config.toml
n_layer = 17
d_model = 128
n_experts = 16
experts_per_token = 2
d_expert = 64
balance_loss = 0.00208
balance_bias = false
init_std_router = 0.00727
lr_router = 0.00204
norm_eps = 1e-06
batch_tokens = 65536
train_tokens = 498800000
steps = 7612
Below are experts of layer 3 (counted from 0) of a mixture-of-experts language model. Rows are named up (a neuron's input weights, with its number) and show model dimensions 0-127. Each number is 500 + 25 x the weight over its row's rms, rounded and kept within 0 to 999. Numbers have three digits each.
Before each expert's rows: "mostly gets" lists some tokens that are sent to it at least half of the time. This comes from a sample of Wikipedia text that the model never trained on.

# expert 8
mostly gets: "'s", " for the", " first", " his", " at the", " their"
up0:514468479493436484504503501489490476513516489492514505490532536443507460521535563466503504510508507512506564499479482513483495475511503477529515528464494452481477507493460547530528484512537542502515519519525519512544467505494493473496487481491491471492518486461500545466542502501477500510529499532480495480532458466477523457492478513554485471509500519529503451480465515482503511500475
up1:516511505528501469506442485487489487476549494531486489488485505446462504488532519497477525490525525541520537501481455511507506488505495505502484559492483476507505515477552510533540509536519487477524545557511485487488492521534552527478466478525510502517483493499460484468496487458479494535495493498480492455467446470500514503513463490514521520495539483531469492559529495488511491507478
up2:498528497493500516510525502479471485506523512525488487505525469493528471505557516511514527447518502499420492528482486484480524464527473509546520541538507492483506514567482490517491519513489449503506458527522465509467502484519519522481517508530502532481463508502523502505511479466494476528453521474485519558475478446526527481484529460497518506481515484491495521499498494455456475482495
up3:507519503531508482480471466512504507503490512507479487507532504508453545493492518497494506433500518474492507531488521559483533539551501518482506485506520500469492522571502443484537515505473483499519548515477519509535490471493479497508499496460443514464477504503512510448505465497524486502479478480525506474469519446514524532496534529480538487495470488520534474514484514529481488454511
up4:475505512521528521500492521479513523494505493498465563509527511445465490511531482497489487499516512491526482492481478509551531551506494495547455498511511495478423504488489434513506520490513491489463496501491493486516495504501505530512587450493498490528481530488555503525502494482465503512502510505489524459517498563517508475508505476469510499516504484515483476511487468516510449469467
up5:495491499515467478536502497509521502495511493526495527496498520488480479460454475484519540471474531486514500580466508476467498501475455508479464527457509431501529487511526575476493536529473519497471532543506530481502520497503508524517510501506515454561506520485494461556509485486499525493501516486495492480507454473500511491516541512481516505479525479481495510503492521509519530525468
up6:523540509484479523505500520490478443457489472445460525556483499536524519463543510571522496522493519525487488481518491522496489496495485466483478504522501496474471468494513549570509517482495533529493509506472506471479466499550510517503497529499514477464483515493497513507484549503481515509497499538484544473519517524512499517520489459493472500488496518461441529517489482510487464515506

# expert 7
mostly gets: "i", "\n\n", ", the", "a", ")", "\""
up34:488543489491477505511523534536473507488533478513506505463528481519510505511551510513518519484494522497470511509494503503508498500522465526489513536524436520486540474485438507491517500542482467484515527511495475492523492470481547478528517459423529536530494511486495527472534496490478485490509457498514513532513532494492508539524475436512480479496480457498478483506483470535488466517541
up35:528498551525489484442485505498509491504478492501475494504476482501512469477483496521506510497509508534507519517470486468488520533532529529457454482493486469496472467508496503535533534515571534500516487483492499493501481494473473527519514549466468514471518502485519512520515477474494543511486510554513532449480492444497482507541497489462536488537516536535516446544472492523523495506487
up36:505529499490498490497454494496496527512522509477503463507497500497463479533488577453490516498466516508538429488496503454514469446501480477549535528503556475540520514483503510486515505513513503520481463531498484487502537461491535488533492470526524491461487520531508457461492501481505493489496492499515494499467512501523515536480475508511509557506533514513471520521465524523510470477465
up37:487465474519532504483489506527473506508550493479478512503508466492487448488505473530518485501480482480504526499484517556535503433480513496469506501500535492438518487508500513508518487484510502505445510517525479516489462492533518484447474514556471492494522492488499497510547505510482533452480490529535477520514519465490485539497501480515514474470511487469561543501502499484557506467529
up38:497459480548487489513512483479486522521513518557508446515458479498523489497502531497485501474524492521544507488449464505457497445502510494524523456487546522487499518534496477511524517482500553505462495471456498463480494498515487497494452479483501455441527492481542535552545516485500538480484497487488503523544510513470512500468513508484478485533491510503502513485519510480531470499504
up39:518536480484471486520497497473462487496484520520444501531493495502491521525545531487504529499469501494524514471529511509478509466493504485514513500528499469506546487466511522496535558504486512443532532494468478525516505454536546467523443444510488488429474481515535511512561484526486505513514508517493561485490483484462457475512511502525500504491483493528519498509491516493508490501511
up40:501445475561554485488480526488513470529525512504469504478480502459488484479509524507498505539488519512500477506466463520502538483568529493525504493502475489485529479515545497495499501500484519510523489524532513495515495492498458482514498451528492523509480528478508512515506544449509511501532446539482483486499478505477484504518469495493465445500527508511467492464492415510518508527522

# expert 9
mostly gets: "son", " George", " British", " David", " William", " New York"
up0:517519512514532483499525473502492497468539491479492450521507468534461459470507537532517511528494531496512511498501520508488526510485435497525461524505486511494525461477516469486506480538540478464538496510497462518513523517488492527520512489497493537553453479496540485517485512503510480504497479479523536501547536475474490479457520477509521532548511498438461481508477466494459499523488
up1:523501517472499517493501506512516482523507504490452517466497487476499474481531485557531517477547512492483515476454523453527444499473506518532476469486508503542454514487507469542506554517494518498472459485496504498493518469534506518506521511490508507510523540464493485533499510472525506493486514547545486529512466500505540504459503453466521475559498538504483485493523506456456523507492
up2:475487513495525529517466513537480566494477477480521521527483509491469511474469501522513507531475506508474485525461462481549482504524521499499485530477510474476483477438473545510474490529517509494531472550485477512494480536483475491528474496491472488487492495478501495495479533498446505463473495476511534540517506521494470545482553487494454541509488526521522477529520463516527500475536
up3:541558494471507527495489523529455540527475500483527490487538479521525501532459510545502501507440550503483489508532447497494513508501500470522497532512517480567507462493511472463511530537504508493510520498462491523458500488482485505460514528497542488504496452498496456529523487513528469463488469466480513495512529495462516534512486464509479538506501498491520473493473479514516497496532
up4:499520459479503507460495525500491490477487464511513519543489516518480508458542482505493547507493545525498514527489501491523502498466525514522514528494560491488464538465444511496492454461472501527502474526464457497466541492488509469477549495476484525503498492466498504490541509491509485498491469485496546495502540503490480511543509492518467459464513495536497499505524508465452529533448
up5:507500508497475492529498516478457498486528518502510512492535459513486469529531525480494497475499496487516546505484436503482485495487490459519495491521496521497513507480451518541475508501486506515522480493451454463495541499527490513463482498530529493549461490455530500455530502469439468450480533530512516557525510505488488571492513512496541511496479524483503496507521524506523530494509
up6:475486479510493514472507494494461526494535533492477500506478508486492521525478543446480494493500526495502463481550516502483516537519512496505446464507480524439497512495468441500476509510487486478533470528484481484528492491515500512523484505525498544500429444523487501470577517515496565490496510518502542514555502554502519496505491520497528525508515495506516499484515511487485480490495

# expert 15
mostly gets: "| ", "|", "|  |", "′", "- P", " | R"
up0:449459487523522503554497485468458504447462474517497514474507524536502481540494495560495548483496519513497526487474536474491536501472530495501540476540475481490520505457502493488502535520531520460497503514522478486516499507509515511550502541500462533487480487513459483519475472483526467472475497516510507490516494507549472514490514439487500489473496514491530541473521451514490510509493
up1:569493450530508490493520476481489513477519494475556492533502477489501522490525491513502506507546521446548475510474531522503532484502542449534494462540517486502471485453520452476483486468529531532508481479512513550494463499505496519500487503549506469523498487508460518492473485469502513498492496487492503487514484465515518520505539487488484449498490500487530488515449543456489505514500
up2:461481523511482469502432487494468529525492459507526487515481573512465467515495525474536499488517490521488504521514511534507481562438491487512510451514464501450500477493527557469474468501458512494485505549468511496508484487511498535517519544508529497497496469515491549532511516489467497485516529475479538498518503480474483529532517487475482483489496507520484510504480503508481473499526
up3:545493484456476519492500466501519544530568495499522521508460518475495492496457518465529517483536483527497501499488501518492505447528509527499503502533491489491519538497463488528518522496486525493517511529495528466481489472481528461541506450479501451523526479511518506518481535506493526459461468517506514471492485512497542485481516511540450497519490525535487516451462498513443491521492
up4:479533513544441489498483508484481483482507505521517478494499525525489496487444521526521476465480494523514504471499459495532510520480551466498505518494493496526508495498525509479466548494498549532460508472492459479530465481470479508544542465461516481509520493479462486487554492538485509468500513490512520487498541495488463513534513502460530498512473529512496533455520480541473521508544
up5:499508482479481537507488519539488538507491503461525493517514506467489520495527498502526456493505473493480534494541483481517563503574471501513492468492458557495508505493504470519509473487471513477509482544494514463492500494523486493469510488512516481494492495476533461515522514477531488515533495480521475513501516515504514484509518516502472454460472486487507480496496511387546491542513
up6:481534475468492509444440478460495507531527519449444545490486509480493481510513522569520504501505512509530518524498503496493503443545485478463503506512484510510466499511479486473522490542526498552518520490466474511526448516507514501498519508484512508505502501558472509496483483504486496470524516480505508517509453527516528491494552529537516476528478474528484480458472487496509520476494

# expert 1
mostly gets: " to", ", the", " in the", " for", " to the", " on"
up0:488534487538477503462490542499510480485538537496502468488489483518492518524513481527489487467522473488505500470505548473541514534514497496503488481460489498538505506532528428528484473511517516501453520528493516512501496525494484561487539542509486481532508461486486538473503484449474487497487531525445501503547467513494503489460511502511536517526488498471488505514464494444507480517544
up1:519472492502520518486464519530536531523477521525497505541514511526513498509503528484482547520531510525524492513517460499530484442459465481538491522510503496511482513531484506515513469516503493508491439455488468487475481477508479525482493554526532504484488489501536465484540520457494491462477482484482488425497500528500455498459488493491489493493540527499493477525509530554533492488543
up2:517496505542448475476495497525506507515499516480467487519472566494503454517510510495491519496481481543524516527515479528555515461524555470475524485489473483488500450495509496550504514550494550461482515487493464495460499527495509496523481496507441523497426541513485527526509507533495493454492513464475501475492476513524493487512486509502492511498515456514502505516521515479477530502470
up3:531505498529508548470482522496490476495505514490478516538472469489510518500419495524484554523514522500549487465506497443517539494537456480487523478503521453535497515501507511490527508515523527494481468490497521481467462490464508500467475535494498507499547487463474532474476495527504526484516491532495456487501510520494520528487527486515469550504502536509504510498453542450525484504495
up4:464504506531522516519468497489503503484497476500491571512456489508490491490513499524473533485497519481528534523519507454501491467485491526501544447463534527494514468513548499517488488475480487497503521487492491512504531464481535564480500495491521488486473545474493517560520509493481483458532507505535447481522480475508488483500473519466492541510506527512512496429483507479491554483525
up5:536479462481552531509525482500505547486515533510491469532482490496489499525503460505476490508494490490489493513480474498573532520501500488545409467504516486490481458476521540489530496494494539473499487511521495504481492525522494505503486546485476507521483510483530548530527499451496508478514482481486517444498522444475471535498499504479496540501505493510504499525508565483487511488471
up6:521516513497499513426456504472516508532495468545520508503495490517566500523446495531491489489445501475472521545502515482556505483483473455528481517501470531518519513523543514479521464491522508455504532487505474509515527510498483531512510531475515471494484472501498523524505492480517528516468474544474493487509444508537495494491461540507511514497486473469501498524454511496458488501488

# expert 4
mostly gets: " not", " all", " An", " All", " National", " American"
up0:578548538434500490457547515498508572511513476519496482511495499490500504514475529541481496527533515476502486504489473513503467509498472489500481523521503505465503529490515544476485520485520511485501518497459509458557529477506489461524438533475446493489468488539476493515479501508466507519495516519514502492532461512479527509500508479500507461493511482493489482529493505478467477524515
up1:515499484511541486472542429529516491527490484473538480489516465508521498448513502452479507503540509494510518542495443512518523485509498475541470505532445492522508440479483507539503519536528489506530453527480469490514528527501546514473486479527497470494487482485541504484527501497488507476459478495478468477489543512480523514507514518532487475505523504486513511535524492527489505483457
up2:528511513529486502480456504546483567546544556506498496493490509471480516485504507510478500495499505484492448474502509495510522519492522536511465506508534574478451528450497508532498463437530504493475487509491466459529503525509462512507513468507497476461457477518537561492464466514461536502481491520482516528519505507502509502494493484505512497515515470490463507504514516507485498501507
up3:530508492522454489460494500527471510494543499514459475518492504551520518474516510502536479483508513506515508490520513452495523473542458504493556495497508527527496482467502508492463506504529545510456505496480490493545497514504524473514500491499479522503439492475429483502512477473505509539495452481496507524495475472481498538498512504510476445513531503534495506516473433541528523531516
up4:500473524500488530459500494521521525444528489517495485501526550468510486532487533510489546496517505506499509493511501520474526495527467485465539495531547479474477460500507498507483522490499477479545469528464480458529480458479504500491526515500505506536485479508498476496466506545503555524491472473474512445508478499523436532518506512465514511506482467517463502468482518471536501500559
up5:498486444544520551492513546519484539530479472496519452511515476470500506482505537507499562499488484543507508481505506439522501516508477465523533460506501486475497494444469476500511525493482466528494532535475506502494477458532441484491524473507454524508502494507497471515528504492508487511516503490561521497493491541491472490508525478498511497531488497509470501482510543518458499472461
up6:498533516496509521487488477523513541496523502481499552508507514499454469506457517517491500480487554530496505488488494466546514492499426501539505488482505535501527555509497505540506494482519505523493477539472421558551493468483481491496515516488512484539481521472493462463488516453537537444502487508510466492467483483521492529506518484507520524501490495478466502496500495522514514507514

# expert 13
mostly gets: " was", " is", " were", " had", " are", " first"
up0:504494502481542515451521495528540500495486504501517479439512460467480437523518497529482535488516478527482528502496508474539488481514483525535495473509493547473506464477556460490512479472502511467529451500485478510500468494511517504481522511518464529471497473536519513518483479481505532501484484485554490457460517521472511529520513487529514520480536470491495543520485513527474534544512
up1:506514467537495531520524480451491536490456473516546496454481493514538505508489504482484489507540517477467560454483522535471520506515538498497478477500446518484484481503458506528506523534519491468487496513492502442483529496498477478498518491468508550493505472493520440526491541500475499468521503499485482497494490538452473511511537477524548513471484528483520512497539472492519480490512
up2:535489444474471511512477481467489514480521469507514517491529471510516507485474527490525527481527474513504483459497564503568478505509465471527496476498508460500511472473462502532472562492500516491430519482532521491476530490485477527486513535525522541526522504509495458478454528522498491494541470515514510520499502485501483506477543503514529477511515490498506514437497480462506496492514
up3:519527523462501512499544478465551466514484486462483544522538515567489509506475554486501532483526508496536451533476521486520534490536466506552471494521523482552492531505486524510487496462507485534459524485523495467466481486494522495474523503454498481506527507510496493494512488453492478494491512500488487523496504484523492501544483473483472481501504479544515463502533463476473536512491
up4:493489496491493517522517512503471456419466502457445517508512547486521546519535492508541532502506505479543535487499495497511489471494514535563506539478465458472488482515490535507538473498541507503536489486493522481473514519525481485477524481497528489516512467519488482511505501529504521501527469502494470514511481483495494487500485454538466483501506471529486508476420490472491505495474
up5:542499471517484455511503528470476515537541510470457461572478480468501473541472472502524487468510484515529527531466513521512471534493477487479528476509520490525519523458532519475514496457502516519458484527498537521488521538506467491475509517525495501476496532475505471506505512455474501502517500522531471501501436495522504523501517493529493499509485496508466499479535528450450491504512
up6:508501487542495481491496508504471523425516485480450471477486483499505517478468521506481468466529495480495506528517470516510533487474527530504526503505489473474548493471499485540520470559481508502531498528438486495488542482514558522499532527499526500527481526516478497503489476504483482509496480497530488509537487488509527486524476551501437492486490521522486464506523476550477509530452

# expert 2
mostly gets: " d", "ro", "ur", "′", " D", "ra"
up0:534478484484480496516517530507446558498520491485492474520511463515507512504507481516530491496489516501528486530513489447535491542515439457521479505474486503533536510507524446520455521519487486504450462532514520496457502537480469489485491500514520523588501515496472480509521507498487490536493446520478508474539468487517512504528477493511484484519511488472503515462478516500514470518474
up1:542476476510510502503470556520505520531502519478499504497460524509486485501502534480538495496484502497434526517532526464466502515512489482539485556466498506524510493491530502527508490494468495563458514555496505512510498524487517480464501536546472526522515456490419481551508475487493481506471501473469482516473490487502511479483506501520521477495507477498481525469478528492534468476524
up2:506505494490515546495497503535457521491500480501487484519433449526479507506524495531490515468474592542488527495519476450525490455522545524501507516520508527476522530490457477501518499501493467494498497534475520496518498474505485478490554501511545505509474482474470495490515470476495506515498506516478513460484497541509530535474510548528520485509473481496529488456517514470477467493471
up3:484523469482548480497514503483478519514511519474492473523507475517518480518478512459546490497481461508475533515531518514500512509485535527508512549527507492489492488507504488515497499504489460538496469498526464462485507499527454521515477492528486515515492453493475446509514458533516484497488449476603503532524496506530502509505501484522471500504448506537478505456469518533502448496501
up4:519508472550458516510514501484508496537506517504471498479481496472490500490505521517479479485496533470547503530486469493494489488516490529497488531516495492515519532525510510516497467496478518513445481472477546465509502501534509544442491527485449546513498497537471542494522479520478558508442487451475473532527542471525570512492509484507523495496471457487486521504531513499521496486485
up5:499475483562490461472513469490476537517514490526538555489485500509500497524480503503489508493464568468494506534470511562521493518478521506471480491487504488498506481475491495477527542508462534527515536500493529504516512522561466529502537470484502489510496475481542477502507509481523499483471447462521468484506515461537530540489511466526494487486457489501496504480542487519494469519472
up6:501513491510542516499509486491479505513509456506503453507488452521535521510460507502468479509561516494497517490469531526531482507558478538495530496462517503522515477515501463502494516512478470487478448501513492481499531494553493487489482423496511499486508502488499490486541453521506483510462495530533601467491486527476486490507495493492475457511490489495531520488533503506525492509478

# expert 6
mostly gets: " In", "-", "–", " H", " September ", " February "
up34:501460513530508493512468451524515466544512507520502499490489510479504490521541508555517469571517506480504489475516529485495508456528522440491499485532500481522526481526498495517515539465503511526529508557500501529476501519477486530489505515485454503524478510484488520527471518509528487462506443485496489488523441508499514461522493531516509433480475467499479464508505497462512494518532
up35:485489499529484490554523492494482531538481528544495514509515475543544496519475534483524510499527476481506556523534470497486496520471520494502480552560509492486504521479514483516481499499480515505483494538475501469518478516518528527515503463506490480483506483464481486501529514469494488499492488452556466468553490465523481480469474446500452492482466463542492527491508506450489489517499
up36:484505457490548477516492461538487516484501504484494508506497533501511518487503494478525500459513478497537504527471452555526491472554484476494454497497504534409521469492534471499473530505507500477501473489486452483460460489523548505541492504467487500507501495498522508495537485514500503545520447497507511512534496485511476528511550484480506487502463484513519512502511481476544522541499
up37:491524509460507541542484497486516484474514516510520550493489494518510494487443548552504520459449531485537475506530445497535493509518477477496474498499485519484508502519457485510535516502501442503485506516511502454515505475490498514517513489492524487511495453502530462512529462515519540474520444504489489460495538489472456518563496530499488500494530471502495536459502509517475503500486
up38:498461434487518535530464478498528471492522517485522505515461547531480484525486529478469472476513503481460521524476491497481533467463485496473463553462505488517529493469527474504466523473462522499478502499500481498500495496483552538559467448497533517539494501500497509522472508487461509507460481482522513463509494516501499499481506504497533459480531495532508530479508493501501510534543
up39:502468555547491546532552465404454530509517498502499501475484496514464529517536508459481504494530467515480527526486527525504488516497494469512469486548495499486454497485507511522478468467477506503495523508515459447471459547506549525500503498502488478495497480456517490488486512510530502476478506504518509507483499504521519554493496494479502503517485475493543488509498484507528504507538
up40:491470530505499504499532458529473504471489539516526475544513471505522499496529523514506526512504512471482475445483478509491520497505550474509471486549512522507519472533478485514533536482517494494524461541489470499467508503486513537486521558477469473509481458509442440494505500486484468464476454510523522519477506490511485533492531507489516494478492524499535471486508492455467527545529

# expert 12
mostly gets: " |  |", "3", "4", "000", "5", "016"
up34:557517497531518531468519499514476532505488506502531501486487507535532431466438521480468525534472493529551494495502517536512499514500548528486522520468517516491555478505462521484494508482518498531489494470484477461511518443445490458504514519499495501533499453507490508501514468503462467504516484508499487509491532493527477505513544511488484474463510476466504501514502496519534519473457
up35:500511535523517482503548525467492480493476485549465497482466476473509472547497495477485545493524480520483520530520489500525488507538508486515508519495466498468539466484545493518552496477514463518511512485507488504508518471524505500471479473480537472512445449467523516513478476510538502512481497513530460539496492512502502505460459522444485517476506506494553518461501477489464497540541
up36:533497464516509529508474535542498492513518489500506476537515500530528465459494528485458566552499508474512482458479510535549507519525509482449535457514544484517487470484490496463491518498479511497483541508490530540470483485468504515503499490494495482519529463499478526502476522539476502511552488511494451511518519508475480504447473519506460503516486515495495479481471509478529537482467
up37:472502544508536507467506512493479507522510457503471519480521487478489490473510474484486515490541514466529538504462529473510440479502533489535493524515537477499505510524487515518532505482496519491474505459447504498513483506497509536506482462508504461557510504487491503558460469491521501504472451507457443525525483451522497497539536492544500486541508504513482549524490529504532509492503
up38:502486479533503498504533497488490464454482490482502476492504518506479517486502462521528510480528526502471485514534477528546486489514508457470501485497538432503556496476467538483468496519499549446489494464497518524503504510512523516512528514496502502497487491516527552488516495465464522486498496536466489479493457481509500487507494537531507498477542510516524466528460508520460486585531
up39:524519520513517529520574538470520520527495503505492519514478560501483476484477502486476478480529519470496547475488491465501476489500486536511447477493509508510467470503534501501515501520542454491475471540498454540486534533508491504466456503493493516481485471460468462541489516480501512496523513522507489491477534481509510468451572482509472526486489480463504515488506506486481512532514
up40:499530514510491501509507477512482473514478541487481509478530490524484505489491538490504500510464477522494541520498487500515455485428465520534519475478495453496470551535501496464467477467589484482492484503521487504522534500511474505514508513504506490485445524508473513501485519474493532504517480569526510507472487520524487488500535458486474464465491560457524508495506478479504492480504

# expert 14
mostly gets: " | ", " (", ", ", " in ", "| ", "; "
up0:532523518541474484549503482520510438488517502506510462507502516476465440523518541515534475459518519534499495519502482522480489521491534464515517497493474525539503516449494494479489559506438513484500530517532524482470491505467493531492542479486538529452523473512487490478513490503491469529487456491497551516467470502490524466480496503521532500521485505479507496522478516467517478480513
up1:496500522466461454503477483540464514512504473500484532511530495484499505503520557501532509510506525473460531517460503508519528544481475499479435522502488469539499500506468505488519462514544478516493516472509499488470483557494512485516515497501471513536536529473514491508515537499498474476463483430519468470486509481534493462532487522514497510480491516453514488513480532513553460489495
up2:476491489488525469459505530519527525502497512545501524480439530504496559498496488496505503491507504520483513515508534515506526516534493465466449508515526485482486526510509513521516451531516511465501537485471477457517493498535532483509501524476496494487460460499479519505543478500532505495513465504477505518532532513475442487509502489496542461490493446507480467481487474495575521508552
up3:543482478530475514516513486468473500513515502499534502498516509524503464501500533460482474475486479549530513488469459471492482530513501482465502489516511522465488485516491585554483472501496513470513539505524516496485489505501473536451487472480497518489494495507480464517530512520526487539499477444509534461472542465503476455464470518534473512510461529526495516478494523516523492515535
up4:514500479490494456477513491475546492491554500482513453550523531489483489515464522560505522521525485518492514500455475529504483475507448505499516472490468486477497508533480484527527453498470524491517522521513516546486554497530511506449493498483540457516474501492461472511465516484491510475494496492512524505500524487495495504432491499481459498544529450524508488526487486529463497483486
up5:497493487484521517516477462483458486453519491499509496489469491499495540478477506491490508487459502496503525500531467515471512510507512474551454552523498549486475493449486526494489529487492515506492517497506523465492512530480539507506548497447514503486505499499470536489484504530470484514538474482539565535522514495502472506513536455442493467500504496540521507536473488490510447545527
up6:478486512516503485519475512512465459490516562529479470526510486500507513443511544493542466527492484476503549467511523494532498470493546456499485503494499526481516487505467495485544505461528511515500531502495548469481497552491462545462535505521448472514500459522506529525547505502455537470515459495524515505493511506491503485472493471463515515499503459499469493525476506481495497494495

# expert 0
mostly gets: ".", ", and", " at", " he", " that", ")."
up0:471511478527525516507505491510450508476488466480501492491504459511502485498528495544437509460515508458541482517520474488511492523532516449522490512517516495490516479513500482505513477474496468480493515512522565486516515486485468525451526542485494529513510482524487534474550481492544510493508517497459500485460459472519547523540538481526489502490528445461493504518509515486467484513456
up1:480489527457498550516507469472535494480509483485479509573509523524484492477484529505528464556509491517508511526512509500481490537509447473544516474473507461512506508476457489469477456493473442509486515550464488523477517490499509491515506520506501523528522462446485520449497512543482470492514477501523534482516489524544466512541496508498492512540524507497476475482484482509506520508487
up2:514506525463510521535507468467485481516497557526467528541482532490501546432508503502508527484507496526477498476507511528510504510529495501469487495450480486507462518470508498525506437505511503490512510519490469491486521509547479529523479491478477472472475473520485554491452466544486486544471496519471530483507494488467522489513555511500491504513457496556488507503492480509492524479551
up3:528486480557494489552453480487458499504495499494490500464518539512519548491480493514458540526497530483471511502522475500484515488459445516541469498516436524480539447527506502503489490504493509511440516480498515445491518523512493497484487495513483532517467507511527471509536508477487513513503472488490508570545524508493498494497529526505485474509458467543486496511495493475531504507518
up4:510520541511487501457465498527532549521443487492491519512530495483502465510491516529526517544538478512485483482502436434454486494485482498556491492491510501491528475489542467478498503474495479533480545466507500504475526497496511481541522494487469491493528505533514496482502517483550510511496527533514537477527501468504531468475542471458521493506491499538529480488499488457503513467494
up5:510541514498493493484471501509505507544536553518489532495445459505547533481493522530554482541463483475520540492522481526499518477508511486504482514501512466516510510495526463465462533432512529499485485439500506537472510489501551473467530468489532482479467482495484489507502476506477490470493517526513494511495535529491545510487485466510500525507465508443495521480495493490511519515478
up6:526494452518463486535548506510479486496514522547508487497492536535489463518487532521567495525490481520481545496448498478534494472495490470488499523506508480483523507494494516495493485506516485439509505486548495507539536519477470566516488506508522496498506498474502523485490512468475484515489480483514504516450486498473499501497497502532487492509455485528496490451539508492440438546527

# expert 11
mostly gets: "it", "id", "el", " m", "il", "et"
up0:491549472444508497499478504486484502529469511508517503490471515494510532488488477524487487496494493531484466500481526479545515518477514475448466492517514511511504456450494452472511542476501526512480525456501454497508525512524470520557525507477537464514491476512493495526528477445471509518509491534557469520488504517456474490503491506490551517454507465488520494518499529512500467505542
up1:486511464499488525493493497523527487524519515481529493479516531531524513541500521459475475519467512554521497513492472490502483534457491520537461528504505494468529483501478479527546463516461523495451541456538434502482509506490508529502521485523480489475494539501505466478522431519507483461466502523529467485455525501475502483480522492505471482507523499481498521478509508496553508525529
up2:507549497479513513496505512497509501570508513510499515501506508465498487511528478558519478475510483502509478492497518510531477476559499506502508464486529469501503463517514492528494520511514525470476512518516512497497516484523528519516513476439503461537527465464505551499466507493467527475525508540454454530477472498481548547468465490523516457498479472468459530484511516469468489480527
up3:527473487524500530489465496542549511513524476469449510507522473522532516476470505520474529531518529510527543503488520545507516546481457481528488488488488495479523492485484530497478506527493495465493494516448520476517497516490498497528521486463536493447484478515517489476499551460523504496505474472493535457495536489483505488498465491498461488480540513568480509485514530478467519475547
up4:515466467492474522480487454449510477502509513517488496506535535481567523526485494495504504521533483506505471517490566511520544458501479482508496479543511494475466542489504466517528512505471509470491500450507499487481519496511516489513505525495486497479490509497529503511481505511490489488483491585509463483518520551489478550463512478462547523457442517502479480505507493482502483458491
up5:500538493498481471485553492537507427562487474503475518447477496494509464479503502484500547509520519532527510516506471494503514523521534514497507543519490472561483531540477460527499484508480484519502496460505501497499496505467466508527533497490509492473513481499479491505461446520465493485494511505502522512454530500487508527499453456500499491479511501507462512545483566515522476512485
up6:480480472463464508456475515534510442536476494459535549514486507497488495518545477551476524490483510488511545516482489509487518495536529470516505507493516497525495519518468503518451517491485513513511493513460504487520533516481528503527469481516452541478520488479513529479538531511479479508476483509526487489487534466495477534464543515500464452526492490535499491484482505453503471489556